Experts of a small language model: a variant of SOAP for the experts.
Below are experts of layer 2 (counted from 0) of a mixture-of-experts language model. Rows are named router (the router's row for the expert) and show model dimensions 0-255. Each number is 500 + 40 x the weight over its row's rms, rounded and kept within 0 to 999. Numbers have three digits each.
After each expert's rows: a language model's description of what the expert responds to. This comes from a sample of Wikipedia text that the model never trained on.

# expert 60
router:437498434576551491508533489501468509539458501456510520450563481557514446468614494508500502413537451549527563550434442524473510525481416490536538581523480489453515479417472558454512537518436471439496540505528455487496532491531456514564470557512448515504459479526501492514443430461467485429560484496435525533542458539587489466470512486492516517421576502552549529515451497482547464483509477526544509460482420510490496559515553517492522534482444505476527569473463562472506565440472580511552421498489482568453470566454484519531517541519492445450523520533508529571484509511536381484440505468603466493526508456487533586522483498423553490523466518479528448482541490499574525535512501497489481516507507486564557548486490496526475550436517509487463526481531528504443507437506492
It responds to: Name-initial consonant clusters. First pieces of foreign personal and place names after colons, quotes or country codes, like Pr(zemyslaw), Mor(issette), Z(immermann), Nov(o Mesto).

# expert 55
router:555493422577490497433458516515470511514453577425569500464509523586479488430551474503471507494561514507488592411501455454493601483489506494504490571512479425454550551498547488554515530503473464521518418486506538405416452533489514541534449524527465477440547464471561499513537467443475445496481424508402541460504478536476461502518512552546472505462495499510527553566499490521595512468462475514521437454468481435453542539466489442521498546507488552534534545463484503530461542498475455505497516527501548536500531474489498472494501576456524502485490508477544478496530536539436457453541455421531500459534558540429558507458479493431458517484553536541528477439498530459517463509554479436425466492517485581540518495410514502490481551423499511508541460433520525469511505503477545
It responds to: Two-digit numbers, Bel. Two-digit numbers in tables, coordinates and scores like 47, 55, 85, and name starts like Bel in Belgrade, Belgian.

# expert 10
router:470415425518470489561461472487614471491498500524514466479517474544476459502523483553515511493492488494458531478490416529471547545529555597498544522587514424507575450540458482536492472459540482552567478489536468442547555509518484463462545509551472530561546533514539513433525530515511440509496564509528514562520498495476591549484479414585420517477609460521462530452461516506479487466489431583472537587510499466542587506500478515484481467499471462601485516498549547430470540541516474517510517509527533567466521479489505473460474522530525476504551506500421562491512484542508523496448533507559506513492489526467554532460487465498481562449512471548542472548522509512548565454471442495468577496446541543423564496508550500453486523435502589514440527500509480481520462506470492
It responds to: From and letter x. Mostly the preposition "from" after motion verbs like moved or away, plus "to" and "by", and the word-piece x (influx, Marxist).

# expert 35
router:569542493592537435447605519419488546507509473521543469486419479522494492512525522559479514486556523458516517551489556520519518533549571572475499573577436534495495484551568535538568509447461467513470552500515553555506534502534564549575452543466463464552460516501521518457548408474493451472484522481559500447454581458500575555489464512574491483505446574540522503539534547495480538483466505433518495544521518459524498561525520466494488553526469522538480591533475511499473514502514526510456593457464393529559503496504544490493498468480421513436520584544494550535524469468459534471425447463505475471533497472541524492521434485568478461482599486522503502487539435515515509485539535456488483536486464535530530531450503559424467448517485507515442481515484523508533488509533506
It responds to: Place and institution names. Words in place and institution names, mostly American and British, such as York in New York, City, Oxford, Chicago.

# expert 40
router:499473442560482508571589453497494500482543517469506543507512556519502404573551482464480454488490509484484491449551481499555512458377507482549521495419485510527510513559575489462494488566448465456507478506505497475482481503476565548479503542489493508479594497459495420549476519458588502512442505559500493463534495478484537528482554526518455499520532438447493536511506506515532490599470432530503531516481543445487529520514537593486505455538535559526402557496596482460553473467520477452534493447495550556522489553473480436527495516478453523505515513530534519520531474545505507469446572489513480561539524521552503535581466457552541494446464570507466574480417543533459519497580448513570491529553543485551468472495502545516486491505495480494419446540454409552562532526456504
It responds to: Word-initial s and -or. Word-start "s" pieces before verbs and nouns (saving, sunken, sabotage), the suffix "or" (Tudor, vapor), and table pipe separators.

# expert 8
router:527548490547539527435574543484530446493543494465476521465516434505508417527457469531469521489503514436517523497595546576545564450498490543477444479465472550477476487550486543519533521472459589453569502501480505531573507434479507489482499503523473488504528526599478514487543517430501519478499501510485461427431500398483559455505518526453530521569526443399479522488545472549401541488434457469469473529451521511504508532525487553446535534504462477475552520561561544383540544502497504514514566507453446492477445449527519518440510523505491468492511457532515548515474448509468480549410463455568487541523516502514561527507447557481480516472537440499439478516528513547538503475514374451507527530489506499539542504536530543457472479514473529541451416496499408514534523514444508
It responds to: Personal-name word pieces. Word pieces ending given names and surnames, such as -son, -ley, -ton, -ford, -man, Ly-nd-on, plus common first names John, William.

# expert 53
router:533464512530507469458455524490477452528553513543573569461461558562572501520471494518500496490456445476444520472503493468520466589496512503462520563481532478539509557478478522531566470407519485590519597490534521472534533508544476499464401486475498483436441540484450545466464538516514555511516528556436480487509483499433421522458482501510516545515461530472481530509585514439513544464487546567476470469456471573469569470510524459536543499520514542530573498566525455538492452490484459496468489478550432481481490465478510511480517486494529615478517482478527533486525488507484542486511536493495492524498486531531550509506478537503463469440565497564519545534582503505487511484440466519530503538433402478511502549592374534563456520553449547531537535556405569491556560520461467
It responds to: Creation and establishment verbs. Verbs and particles after was, to or were, such as brought up, set up, built, made, founded, established, newly constructed.

# expert 28
router:504504461480505466513586490557538453564491572485506525494411546574501540444516479537486488443525549549476476444492424526487484523596466478551503470551434500544487515463467490492515568435527519546531552513434521440500507454513484511532462517490472485567469493528535528470549464567528535453462517537542552474493519500581441593494455497511545532410543538469547406489559453510529507538483530530464512431439508457471546562497470506486491542559530475517482404469498467556484441492492451478502495504492533472511519481462476532570545489477472507481524532473542519501553460499441455432522453505478562555535531542496525418459538509559421524464559471470549553457463549479499441488487499493441441496457497471443486528459472524532450579493454566474547463528538542456425517436498534
It responds to: Infinitive be and auxiliaries. "be" after to or modals (will, can, would, cannot), plus been, being, have, and year digits such as 201 in dates.

# expert 15
router:478486481490533496538510502392483511528449505492562424560460449536478491440490534485501429467544567494570480543445533518490502465474441523425501520436442451420509501489584527460555514503514456456493532472509483471527461559538549490472449529427447465455564436512511548474512454485461437493454468449494512449518456529538515552460485424505548523467546431527560486569493520513527587546573428465545463460430539467541485504520488485577515461534481528487473551451483561491460495559490495489480474556515466454516514545514443524499502426605436545473461446532480528401517474525544416514526474482493503510494500515516482507504495515510480520519543534433551537502555518508532490525539536479492497465460477558509542485421435546452546564470448497500535508553500473559457563444531527
It responds to: Letters L and W. Single-letter "L" and "W" tokens, capital or lowercase, as initials, word starts or table abbreviations, like W.S. Gilbert, WNIT, 1.6L.

# expert 29
router:516508472491473522480498555503491465380490459533535445514414529447536508460506457518427502452479481556474474456492561449554535491570556559526532506472458462404544507535570532538518460569435491560548497595539505450505481535522480531483485521472471504469529502518482509560492461444485454479499506560539508521444449458484462559486478553458444544446444479564490520498450504469493471494530540499468501496519492521541572463518535473434516559441463480561528561584491512471494511474447542504453493503476551554495497541560461404570440470484496533461562482466447434460500472487464508447514478483483519495520461475495547516510511486549447551547422540486567537495540574529473464424526515571437461526455471548543518481518510511479458497538528500459452543525485524493538535575436601
It responds to: Clause-opening connectives. Temporal and contrastive connectives opening a clause or sentence, such as After, while, despite, but, during, following, in biographical narrative.

# expert 0
router:534535517451544468486544489520504500493538480474447542482506569424449472473568475520531501484539453521551533455563426545506477532516453473473509511425456468466462522540546508541554464500534586515466466488516447468455533491451518496482518535558528521531503576459540549573576467489496440429542538540569469481532503487466475470471505536397571503498533451509569521476497534536553511539458457555458539546481458545482500464493540530429467527482482537456510525514541507548505555586486566464508555429450561568513509542464477499453470432442397469497476433510452552525488518461454433505486476545455524535474443454555555526502495515472422517582476519530488545462500493539490592490509465498492513544483554504561515524578539428513540472526514450519474456490517517536427552501456476
It responds to: Month names, As/Con openings. Month names like May, March and October, capitalized word starts As-, Con-, Los, plus In and -ens pieces (Asbury, Conchobair, Jesús).

# expert 11
router:431496546542538487488488519580573457505449547418420485482514504450503489433480475553489480494465584493513504465525493500511505533526475495476525493526438566475541534578479508511545459547532477554447486444513395496403568511512478520478439485465480471562516481491501531423461466485489523522467497533516506490580482571485478493459474509504528546502505471459467491557545473460522561477532488476534550538487518424539539510511551548572579503458486554409442583590482521585508447476565534486466456443503547445474546480527529506495530576563510509482554457519443558473467523540455535512487512425529478452518546529555495523450476502502489485461444536468519519445455503534460496456441511547451407523478496513505455436499466479577457523483495495463497466535549559583495491451500522
It responds to: Opening quotation marks. Opening double or single quote marks before quoted titles, nicknames or speech, such as "Indian Charlie", "wooden"; also spaces before table zeros.

# expert 21
router:507537463495541523520500558555548422513433493457486515467541488464497512483542487461442572427455517467526526486513471459524456563479453430542552502538520590491474455491463545441412467474427449485537513439535517538436521550547478565558551528461483526506540456486503540406489469522524517514463547508489439498501446518446505515476465477541499494455446547460447527526559487517507451491556481545526490537529426521511561551521526480430541444503471491495504556454502587496438487499457521515456486457450465438507509522530540506519530580551564483495540514524532480519413500483467528533476560478543470432409502541507452500526501460506519551474477485586411489452551535513406482433440544555446439503519511507550533445529530523479546582455502495541482509501568513471520491446499466
It responds to: LaTeX and accents. Backslashes and commands in LaTeX math like \frac and \hbar, accented Latin letters, non-Latin script bytes, and pieces inside foreign-language words.

# expert 46
router:522453469481550476554482542550553510479527590584549488464428437543551544531532465478444509476518460526447489498505554531465494534483534501451555485543489450563526446515529479476543487448557542544545527566505541522509515532472503487446451536463481530520435565503446492418435507530551436448583523462534517511492500494537574490490445491537440518550537507512481478486528502517519445455451509527470461476540457525516535526525488525481424568532501477585476425482519574457484457537501520490459471486525505515435519435481520509511510424581483448486520543461456410469547491572552452449559492513496581470526547457529548469471510524508444513465556471539534550583553488510514489511451410497513563558423501506495485439480469574457479556526472541529463557506492508459462556534520481
It responds to: Preposition or infinitive to. "to" after verbs like moved, returned, called, threatened, refer, and before infinitives, plus related verbs like able, would, began.